config = dict(
    n_layer=17,
    d_model=256,
    n_experts=16,
    experts_per_token=1,
    d_expert=160,
    d_shared_expert=576,
    activation='tanh_gelu',
    moe_layers=[1, 2, 3, 4, 5, 6, 7, 8, 9, 10, 11, 12, 13, 14, 15, 16],
    router_score='softmax',
    normalize_top_k=False,
    routed_scale=4.0,
    balance_loss=0.0105,
    balance_bias=False,
    init_std_router=0.0151,
    lr_router=0.000545,
    n_head=4,
    n_kv_head=4,
    head_dim=64,
    vocab_size=16384,
    norm='layernorm',
    norm_place='pre',
    norm_eps=1e-06,
    positions='learned',
    qk_norm=False,
    attn_scale=0.125,
    tie_embeddings=True,
    parallel_block=False,
    init='normal',
    init_std_qkv=0.0312,
    init_std_o=0.00534,
    init_std_up=0.0312,
    init_std_down=0.00534,
    optimizer='soap_variant',
    lr=0.00382,
    beta1=0.95,
    beta2=0.99,
    weight_decay=0.049,
    lr_head=0.00486,
    grad_clip=1.0,
    warmup_steps=200,
    schedule='wsd',
    decay_fraction=1.0,
    decay_shape='linear',
    final_lr_fraction=0.0,
    batch_tokens=32768,
    seq_len=1024,
    doc_mask=True,
    train_tokens=243200000,
    steps=7422,
    dataset='wikipedia_en',
)
Below are experts of layer 5 (counted from 0) of a mixture-of-experts language model. Rows are named router (the router's row for the expert) and show model dimensions 0-255. Each number is 200 + 40 x the weight over its row's rms, rounded and kept within 0 to 999.
Before each expert's rows: a language model's description of what the expert responds to; "mostly gets" lists some tokens that are sent to it at least half of the time. This comes from a sample of Wikipedia text that the model never trained on.

# expert 1
What it handles: Determiners and possessives such as the, his, its, their and 's, usually after of, in or to, e.g. "to the", "upon his".
mostly gets: " the", " The", " his", "'s", " to", " their"
router,260,178,227,238,247,237,272,266,143,232,253,253,192,212,186,223,228,134,206,238,238,139,195,172,215,215,258,155,236,210,214,180,264,135,231,160,237,247,262,212,154,231,155,190,184,236,235,244,171,236,126,180,143,197,162,257,221,228,242,249,187,175,250,168,158,255,199,157,135,198,144,217,239,200,201,192,162,279,241,164,205,257,178,241,148,248,142,144,258,140,160,262,165,161,161,186,190,143,199,135,153,176,238,177,233,144,155,142,250,154,245,194,179,257,196,202,240,237,198,222,263,196,198,194,149,217,243,180,150,193,239,165,226,164,216,223,219,244,172,247,254,149,199,197,219,229,257,181,236,233,195,244,216,242,197,168,270,196,149,177,190,239,145,202,158,250,191,225,223,256,227,245,170,248,226,241,221,234,176,247,212,209,216,227,148,255,238,226,187,157,132,150,149,176,183,205,252,152,155,134,154,264,155,262,248,141,236,179,134,199,147,165,191,177,167,123,213,262,197,170,169,152,156,253,182,184,179,221,234,246,240,162,225,151,128,265,253,151,158,226,187,227,167,166,165,235,179,177,144,168,158,153,252,263,236,248

# expert 13
What it handles: Single capital letters inside acronyms in parentheses, e.g. (RCMS), (NBA), (EBU), plus line-initial capitals and list dashes.
mostly gets: "A", "D", "M", "C", "S", "B"
router,258,220,185,200,230,225,259,226,154,197,255,200,213,234,162,157,222,124,227,180,207,138,166,162,207,155,241,189,258,177,159,184,240,130,196,245,273,186,233,147,158,199,148,168,179,249,174,265,177,268,150,139,166,196,153,249,249,162,148,243,129,229,247,126,211,172,193,210,165,228,170,205,175,198,141,184,182,205,271,179,251,254,215,210,145,258,171,115,202,183,146,255,207,192,167,194,197,156,201,213,208,201,206,163,144,194,194,148,257,221,256,260,199,261,210,259,173,183,165,214,173,270,149,208,136,198,225,167,150,208,172,241,215,215,226,237,253,177,158,266,202,158,172,251,175,162,276,262,254,231,222,238,157,250,171,157,244,214,132,252,145,215,144,177,203,215,134,195,262,223,228,249,217,241,268,245,242,246,224,222,154,207,257,225,240,252,256,151,145,169,156,187,198,191,184,183,206,229,160,139,207,175,195,252,240,141,201,210,205,241,154,148,184,160,180,148,188,269,232,150,192,142,160,243,182,183,148,209,144,261,213,147,226,140,125,213,261,148,127,210,194,248,173,200,175,244,264,192,151,145,172,195,161,262,222,177

# expert 5
What it handles: Line breaks ending infobox, taxobox and table lines, e.g. after CAS numbers or Phylum: Arthropoda, plus table pipes and heading breaks.
mostly gets: "\n", "\n ", "\n\n", " Animalia", "|", "\n   "
router,251,228,226,167,240,209,199,246,138,166,260,167,185,188,169,163,182,149,228,172,177,133,212,152,222,172,262,181,243,217,160,176,202,130,174,225,258,216,191,239,128,163,137,213,168,253,220,265,160,267,239,198,167,173,155,273,249,223,235,191,150,182,257,142,171,203,220,248,154,239,237,220,223,199,134,200,223,221,261,227,203,273,220,207,168,272,174,124,160,143,141,260,173,144,167,206,205,172,175,256,206,148,228,164,157,148,201,128,258,241,268,223,223,242,184,250,174,157,163,262,207,246,192,186,134,192,195,205,157,179,170,181,159,236,156,218,204,251,227,257,259,164,178,248,200,165,270,209,214,155,182,238,184,277,217,171,243,222,159,229,178,199,134,143,163,205,153,191,261,190,160,253,172,264,278,244,274,229,198,234,165,206,215,182,257,251,250,214,175,198,159,253,160,185,217,225,193,206,147,133,202,160,160,252,214,140,215,227,202,221,174,177,200,153,148,154,216,263,180,171,206,123,129,248,237,200,159,168,152,261,201,144,152,160,128,236,252,197,130,173,207,240,152,187,195,244,190,174,161,146,182,147,219,248,254,224

# expert 8
What it handles: Periods and word+period tokens ending sentences, often closing a biography's first line, such as player., ist., )., or ending section headings.
mostly gets: ".", "s.", ").", "es.", "ed.", "a."
router,231,186,189,169,248,196,259,187,154,229,254,188,161,154,181,165,229,146,218,237,149,135,202,164,238,187,238,221,242,203,237,149,174,149,257,224,258,207,209,213,121,183,136,242,175,239,198,275,206,267,176,180,161,185,175,251,217,203,190,238,135,185,266,203,196,249,161,233,160,237,151,224,223,229,131,161,222,171,268,222,160,295,262,174,147,259,148,144,179,200,122,272,236,158,156,215,203,192,187,238,147,144,201,176,168,161,204,156,256,257,259,229,121,253,130,241,226,227,170,250,229,247,183,271,152,218,200,194,140,183,165,249,228,169,155,231,245,164,224,240,237,151,207,234,202,147,275,150,232,190,216,237,199,264,180,181,245,215,148,241,199,202,148,205,212,224,166,147,244,239,177,232,193,244,269,256,245,198,207,223,229,224,220,222,172,248,248,180,140,192,142,254,169,192,192,193,218,177,120,141,152,244,190,252,202,165,189,155,162,202,219,195,162,148,157,139,209,276,231,164,196,150,140,223,223,195,153,233,187,265,201,128,161,158,144,192,246,154,137,184,200,234,232,132,217,238,188,201,154,177,194,142,227,261,254,233

# expert 6
What it handles: Prepositions starting place or time phrases, especially in after a birth date, plus During, After, On at sentence start.
mostly gets: " During", "After", "On", "In", " After", "During"
router,253,255,180,185,204,213,261,195,145,170,263,194,211,197,134,176,205,145,198,179,208,142,196,143,235,167,260,185,246,187,193,157,248,140,241,210,251,213,257,178,137,144,144,225,181,258,179,250,201,253,150,148,157,205,158,256,249,205,217,215,140,191,259,154,168,248,204,163,141,252,153,251,204,187,144,185,211,179,252,184,150,259,218,174,150,262,156,139,193,143,150,264,202,139,143,213,203,170,148,184,176,140,200,155,166,162,182,139,260,199,265,247,175,256,196,259,212,211,201,254,247,249,149,191,145,165,193,185,168,143,187,197,191,204,174,246,258,185,138,249,235,146,154,260,178,196,251,195,259,192,219,242,231,263,182,147,249,210,157,248,191,195,134,180,160,244,144,140,255,194,167,258,186,251,259,235,260,230,215,239,255,218,198,195,194,255,256,170,160,208,155,201,143,214,201,224,209,193,142,139,172,229,164,253,236,150,200,172,194,201,182,168,203,153,139,139,217,250,249,158,212,137,141,238,173,201,166,191,205,255,217,137,177,163,145,221,254,149,136,193,205,247,141,203,187,260,199,194,139,142,203,140,205,253,249,203

# expert 14
What it handles: Inner letter chunks of proper names, often foreign surnames and places, such as oor in Kalgoorlie, urg, erm, op.
mostly gets: "ug", "oor", "ole", " Bur", " Mal", " Hay"
router,255,245,165,186,199,202,256,197,143,174,262,201,197,188,140,176,210,146,195,166,199,145,200,144,222,158,263,192,248,178,193,152,255,153,244,219,254,199,262,188,143,138,143,211,200,258,187,254,217,266,151,151,164,193,160,268,251,196,209,213,137,193,264,152,166,246,223,169,135,241,144,244,211,178,141,176,204,198,265,202,164,262,211,185,150,265,151,149,208,152,144,257,211,139,142,213,218,179,143,179,171,140,209,170,176,164,182,147,251,195,261,245,160,257,188,263,204,209,201,257,255,260,154,198,145,158,204,182,174,158,186,196,202,199,172,251,250,187,141,254,231,146,172,258,182,171,258,196,261,184,214,244,218,264,192,151,245,186,152,249,204,195,147,167,164,241,144,130,250,196,182,263,169,255,262,230,261,232,222,241,237,218,214,200,196,256,259,178,160,222,145,195,139,226,194,216,196,192,143,140,177,230,167,246,237,144,210,167,178,180,193,178,194,156,143,133,216,250,223,149,202,140,140,240,184,203,178,221,200,253,212,140,203,175,137,224,257,142,130,208,202,256,130,198,192,254,217,202,142,147,205,152,210,241,258,201

# expert 12
What it handles: Copulas, auxiliaries and adverbs right after the subject in running prose, such as was, is, had, been, only, already.
mostly gets: " is", " was", " were", " had", " are", " has"
router,244,218,204,181,199,229,257,222,134,178,257,236,199,234,153,201,203,134,237,209,253,164,242,154,250,190,247,170,267,176,233,162,207,147,245,230,260,262,222,204,144,145,125,184,197,195,207,237,186,252,191,156,160,213,148,253,184,240,247,240,155,215,247,184,126,252,195,136,146,242,169,201,204,184,151,169,234,217,230,213,152,258,260,186,161,189,158,151,235,185,180,251,152,160,183,169,161,142,169,199,222,193,177,185,217,172,150,161,264,225,259,237,194,243,200,213,220,245,140,208,248,243,192,185,135,137,218,157,148,158,190,184,262,197,226,207,214,185,169,255,260,141,212,238,203,225,248,132,238,192,194,229,256,234,249,179,271,241,139,248,209,218,132,244,206,202,178,198,244,208,202,258,218,262,263,229,244,233,191,192,197,225,165,250,153,265,241,176,183,168,139,183,143,155,262,195,210,187,169,147,133,247,144,256,181,122,230,183,153,193,246,247,175,192,202,141,227,221,179,153,173,126,152,209,240,168,189,274,155,236,240,174,201,122,160,220,257,141,148,252,116,252,239,157,169,246,200,246,163,209,262,153,239,230,260,187

# expert 7
What it handles: Closing quotes and parentheses after titles or names, e.g. "Sagittarius Rising", (SP), plus table pipes and final pieces of foreign surnames.
mostly gets: "\"", ")", "),", "'", "}", "\","
router,262,215,203,169,222,196,230,239,141,218,265,181,175,193,140,172,193,142,233,195,219,137,243,133,229,166,260,256,244,202,178,140,229,134,232,231,251,221,269,181,132,157,154,181,166,270,245,263,226,254,194,178,174,153,189,243,246,242,196,212,136,205,270,169,204,243,162,203,171,239,180,219,154,243,139,184,221,234,261,234,189,252,193,192,148,260,146,148,176,146,139,262,196,161,129,187,212,157,183,212,209,187,259,140,169,166,198,148,238,197,262,242,183,270,165,241,204,176,203,217,245,255,159,200,137,225,187,162,155,216,174,216,243,186,156,232,246,223,165,254,242,143,148,272,210,211,252,182,242,197,148,231,200,238,238,183,252,213,169,234,228,247,129,191,168,232,168,163,266,208,248,266,145,266,262,233,251,212,219,230,244,226,227,219,157,226,255,156,149,204,152,210,173,168,159,210,218,222,140,144,166,209,166,249,252,155,169,164,227,194,180,167,195,172,152,151,218,247,228,156,222,143,150,229,197,164,155,157,169,242,149,132,208,141,140,228,259,158,131,201,219,240,141,219,177,264,196,192,157,161,240,157,170,252,250,243

# expert 2
What it handles: Nouns for counts and results, mostly in election, sports and infobox text, such as number, Total, votes, Swing, record.
mostly gets: " List", " number", " %", " support", " win", " Total"
router,204,222,168,199,187,162,260,224,147,125,267,174,214,194,161,191,203,121,137,175,195,140,204,137,243,139,272,205,252,171,236,171,232,152,220,190,222,165,186,184,141,149,156,207,267,252,156,274,209,254,162,139,159,219,189,262,201,208,189,216,127,263,257,146,156,236,229,169,145,182,208,250,192,175,137,165,184,214,262,172,176,283,251,240,177,272,155,152,199,168,151,269,171,191,174,191,201,147,206,231,236,166,172,211,136,204,153,132,279,219,273,260,181,256,163,249,260,217,159,233,224,255,158,258,155,192,186,161,180,212,204,182,197,219,228,208,253,187,172,252,226,168,174,243,157,170,220,181,235,179,180,240,211,264,185,167,246,206,156,272,227,165,145,192,144,229,160,176,234,223,163,280,189,258,258,197,265,213,186,216,208,221,213,181,195,270,258,168,195,179,130,237,143,211,235,201,208,178,133,124,167,182,170,273,218,142,194,170,227,191,164,167,186,148,210,155,201,264,248,157,206,125,179,273,221,159,214,214,190,275,198,139,166,176,131,203,273,171,172,226,172,235,221,219,203,258,223,219,172,188,209,155,205,234,250,191

# expert 9
What it handles: Capitalized name words after the or a, such as American, State, Senate, California, Earth, plus month dates and some common nouns.
mostly gets: " American", " Senate", " Communist", " Panama", " NBA", " summer"
router,254,237,170,185,202,220,249,198,133,161,263,193,208,191,145,180,217,142,201,173,211,145,197,148,231,170,265,182,250,185,205,156,251,147,235,210,249,208,256,184,137,140,148,212,180,257,187,255,205,262,147,144,149,215,160,252,243,194,212,213,137,185,266,147,182,248,205,164,138,250,151,245,206,176,143,188,221,186,258,205,151,262,225,181,153,264,145,146,192,149,146,265,209,138,145,221,221,176,149,187,174,141,201,175,187,155,186,140,256,184,259,246,164,263,190,262,213,208,198,251,258,250,144,219,138,164,201,185,178,167,183,203,192,207,172,242,252,193,142,247,225,147,165,260,192,186,264,211,252,200,213,249,219,259,173,145,247,211,154,248,202,198,147,174,158,249,144,139,259,207,182,252,195,254,266,234,257,226,218,246,237,215,202,201,198,265,260,160,166,197,149,208,141,208,184,221,206,205,138,146,171,234,160,255,235,149,224,182,188,202,193,178,169,148,138,142,204,251,235,153,204,136,139,244,183,206,174,206,211,261,224,141,176,173,144,221,258,144,127,206,199,253,148,209,196,262,209,205,147,145,213,142,211,248,253,203

# expert 11
What it handles: Digits and numbers in infobox fields and tables, e.g. elevation figures, populations, years, plus position codes like MF, DF.
mostly gets: " birth:", " 3rd", "00", " Type:", " Special", " Genre:"
router,259,247,191,187,200,201,253,208,136,177,255,208,204,195,145,188,205,148,207,176,198,141,191,142,236,170,259,192,243,179,188,151,258,144,237,233,250,203,252,179,139,148,133,220,189,256,188,256,203,259,145,149,159,199,158,264,243,201,206,211,142,185,259,157,180,237,219,168,133,247,150,252,209,170,140,194,213,184,267,172,149,251,222,197,151,260,157,140,207,141,142,262,207,139,143,200,232,184,147,179,180,142,199,173,173,165,188,150,256,193,263,247,172,256,194,257,220,218,198,240,256,249,140,202,138,170,206,179,172,166,183,200,183,208,171,248,247,189,139,249,223,148,166,269,180,190,253,208,262,196,227,248,234,261,185,140,244,205,160,252,183,195,152,182,162,240,143,136,261,205,188,258,187,253,258,239,258,221,210,241,250,228,204,189,194,259,261,186,156,225,147,224,152,209,194,216,209,194,133,141,181,217,169,253,236,140,196,169,182,179,187,193,181,145,141,141,223,261,232,149,203,138,131,243,177,193,172,208,191,261,213,142,196,163,135,220,262,153,133,192,197,248,145,210,207,258,201,193,148,141,217,132,220,254,257,192

# expert 3
What it handles: Romance-language particles de, la, le in place and institution names, plus first pieces of split words like de-activated, Moz-art, Ab-igail.
mostly gets: " de", " Be", " Le", " La", " De", " d"
router,262,248,176,194,197,214,247,205,133,172,264,206,207,197,149,185,191,138,200,196,200,142,176,152,220,174,266,189,251,179,186,149,257,142,241,183,256,219,252,174,151,138,146,208,198,263,195,243,238,254,147,151,179,232,163,255,236,213,202,203,141,199,266,151,181,238,200,162,147,247,144,245,213,193,149,166,217,197,257,198,150,249,215,200,149,259,150,141,209,151,147,254,207,136,143,205,215,166,159,173,172,129,186,173,172,164,166,141,261,210,255,257,174,264,188,256,213,195,200,235,244,254,136,211,137,173,189,166,182,158,171,201,186,214,178,238,236,189,152,265,235,151,161,263,195,179,258,178,254,195,237,244,242,270,189,146,239,207,156,252,183,215,137,179,154,238,142,136,255,213,175,255,201,250,253,232,263,226,215,238,241,218,198,185,184,255,265,186,156,203,142,227,152,214,189,240,204,197,152,152,184,214,164,261,247,150,207,189,165,186,182,204,190,150,141,149,199,261,242,141,197,134,134,238,178,197,166,233,199,261,219,146,186,178,133,229,262,144,131,211,223,247,137,193,207,263,191,195,149,133,222,138,230,249,236,199

# expert 0
What it handles: Pipe separators and numbers in sports or election stat tables, plus place and surname endings such as shire, ford, Wales.
mostly gets: " Wales", "por", " Authority:", " Arkansas", "shire", " Tennessee"
router,257,262,184,197,197,214,255,200,136,180,263,196,183,188,144,181,220,145,202,172,209,148,176,145,233,165,269,171,246,182,186,158,255,144,239,214,247,218,259,180,140,137,146,222,203,256,191,247,213,248,153,155,150,202,161,258,251,204,201,207,136,199,267,152,179,248,197,171,141,248,154,255,224,173,139,191,224,191,258,194,152,255,223,185,148,268,151,139,203,153,142,253,198,146,138,213,217,178,155,180,180,142,196,165,187,162,180,131,253,194,261,246,174,258,192,266,208,205,188,244,253,253,144,216,145,154,194,184,172,168,186,192,186,201,177,251,247,185,143,256,226,146,165,266,177,182,255,199,254,198,202,244,205,259,183,137,252,210,166,246,208,197,145,176,154,247,142,133,254,209,180,254,182,254,260,237,264,222,214,245,254,215,211,187,188,253,254,168,159,223,152,206,144,216,184,227,208,186,138,149,175,232,170,257,245,149,201,164,183,187,174,193,200,147,140,145,218,256,232,147,202,137,137,241,172,202,171,230,205,257,203,141,186,169,144,215,254,153,140,197,204,251,133,200,190,264,215,185,145,147,215,140,226,251,251,193

# expert 10
What it handles: Words, names and scores followed by a comma or dash in lists and tables, such as Philadelphia,, 6–4,, Columbia,, games.
mostly gets: " 6–4,", "–6,", " Chevrolet", " schools", " H;", " Arena"
router,265,238,168,187,181,214,254,193,138,170,254,199,190,193,141,184,218,146,215,183,208,147,195,140,227,158,262,186,249,189,179,150,250,147,238,217,248,206,256,184,144,137,148,222,194,262,186,255,204,262,162,152,150,197,155,258,248,197,217,212,135,189,265,157,179,245,209,162,147,245,155,257,214,177,140,189,211,199,253,183,160,259,221,203,148,257,155,141,194,148,134,259,198,137,143,223,209,170,145,168,182,141,210,175,169,163,176,133,261,203,265,245,183,250,188,264,220,206,209,253,255,247,143,208,144,162,208,181,169,162,188,195,184,209,157,251,252,188,143,244,223,158,161,267,177,185,255,207,253,206,193,253,217,264,176,149,253,191,154,250,196,203,147,175,164,237,139,134,256,212,190,262,189,253,250,225,258,237,223,233,231,215,211,183,184,264,253,167,164,219,151,206,143,210,192,209,200,190,140,144,179,232,158,257,245,140,205,180,187,175,183,185,185,149,139,142,214,251,229,154,198,137,139,244,190,203,175,224,190,256,212,137,183,165,135,226,258,150,133,195,203,242,136,191,204,267,208,197,136,140,213,137,218,250,249,208

# expert 4
What it handles: Bare spaces, pipes and numbers in wide stat tables, plus some sentence-initial He, There and nationality adjectives like European.
mostly gets: " Died:", " Liberal", "There", " ", " 1979", "ency"
router,258,237,183,179,198,211,261,192,142,170,263,203,199,206,135,189,205,141,212,191,206,149,183,141,243,163,263,198,246,191,188,152,258,143,233,205,254,201,256,189,146,146,147,226,195,263,177,258,217,262,156,161,159,202,165,262,240,204,196,214,141,205,258,152,176,243,202,179,148,234,147,250,208,193,137,193,222,204,258,195,153,258,218,198,142,272,148,132,169,145,145,261,206,144,147,222,220,176,153,186,179,137,203,168,177,160,176,136,267,205,261,245,177,254,191,262,205,205,195,258,257,253,141,204,144,153,207,176,175,168,190,196,180,212,165,249,252,193,146,256,235,147,165,266,181,185,261,205,255,201,204,253,219,262,175,148,253,199,153,249,191,216,144,179,159,232,136,141,248,212,190,259,200,259,260,234,260,223,210,238,240,223,208,196,181,264,253,177,154,204,155,195,148,220,193,230,210,187,144,148,177,222,169,251,236,147,206,178,181,184,190,184,197,144,134,142,229,251,234,142,198,141,134,237,178,204,180,214,191,254,222,133,192,159,145,220,263,144,138,187,202,253,141,195,199,264,209,190,139,141,210,145,207,252,253,197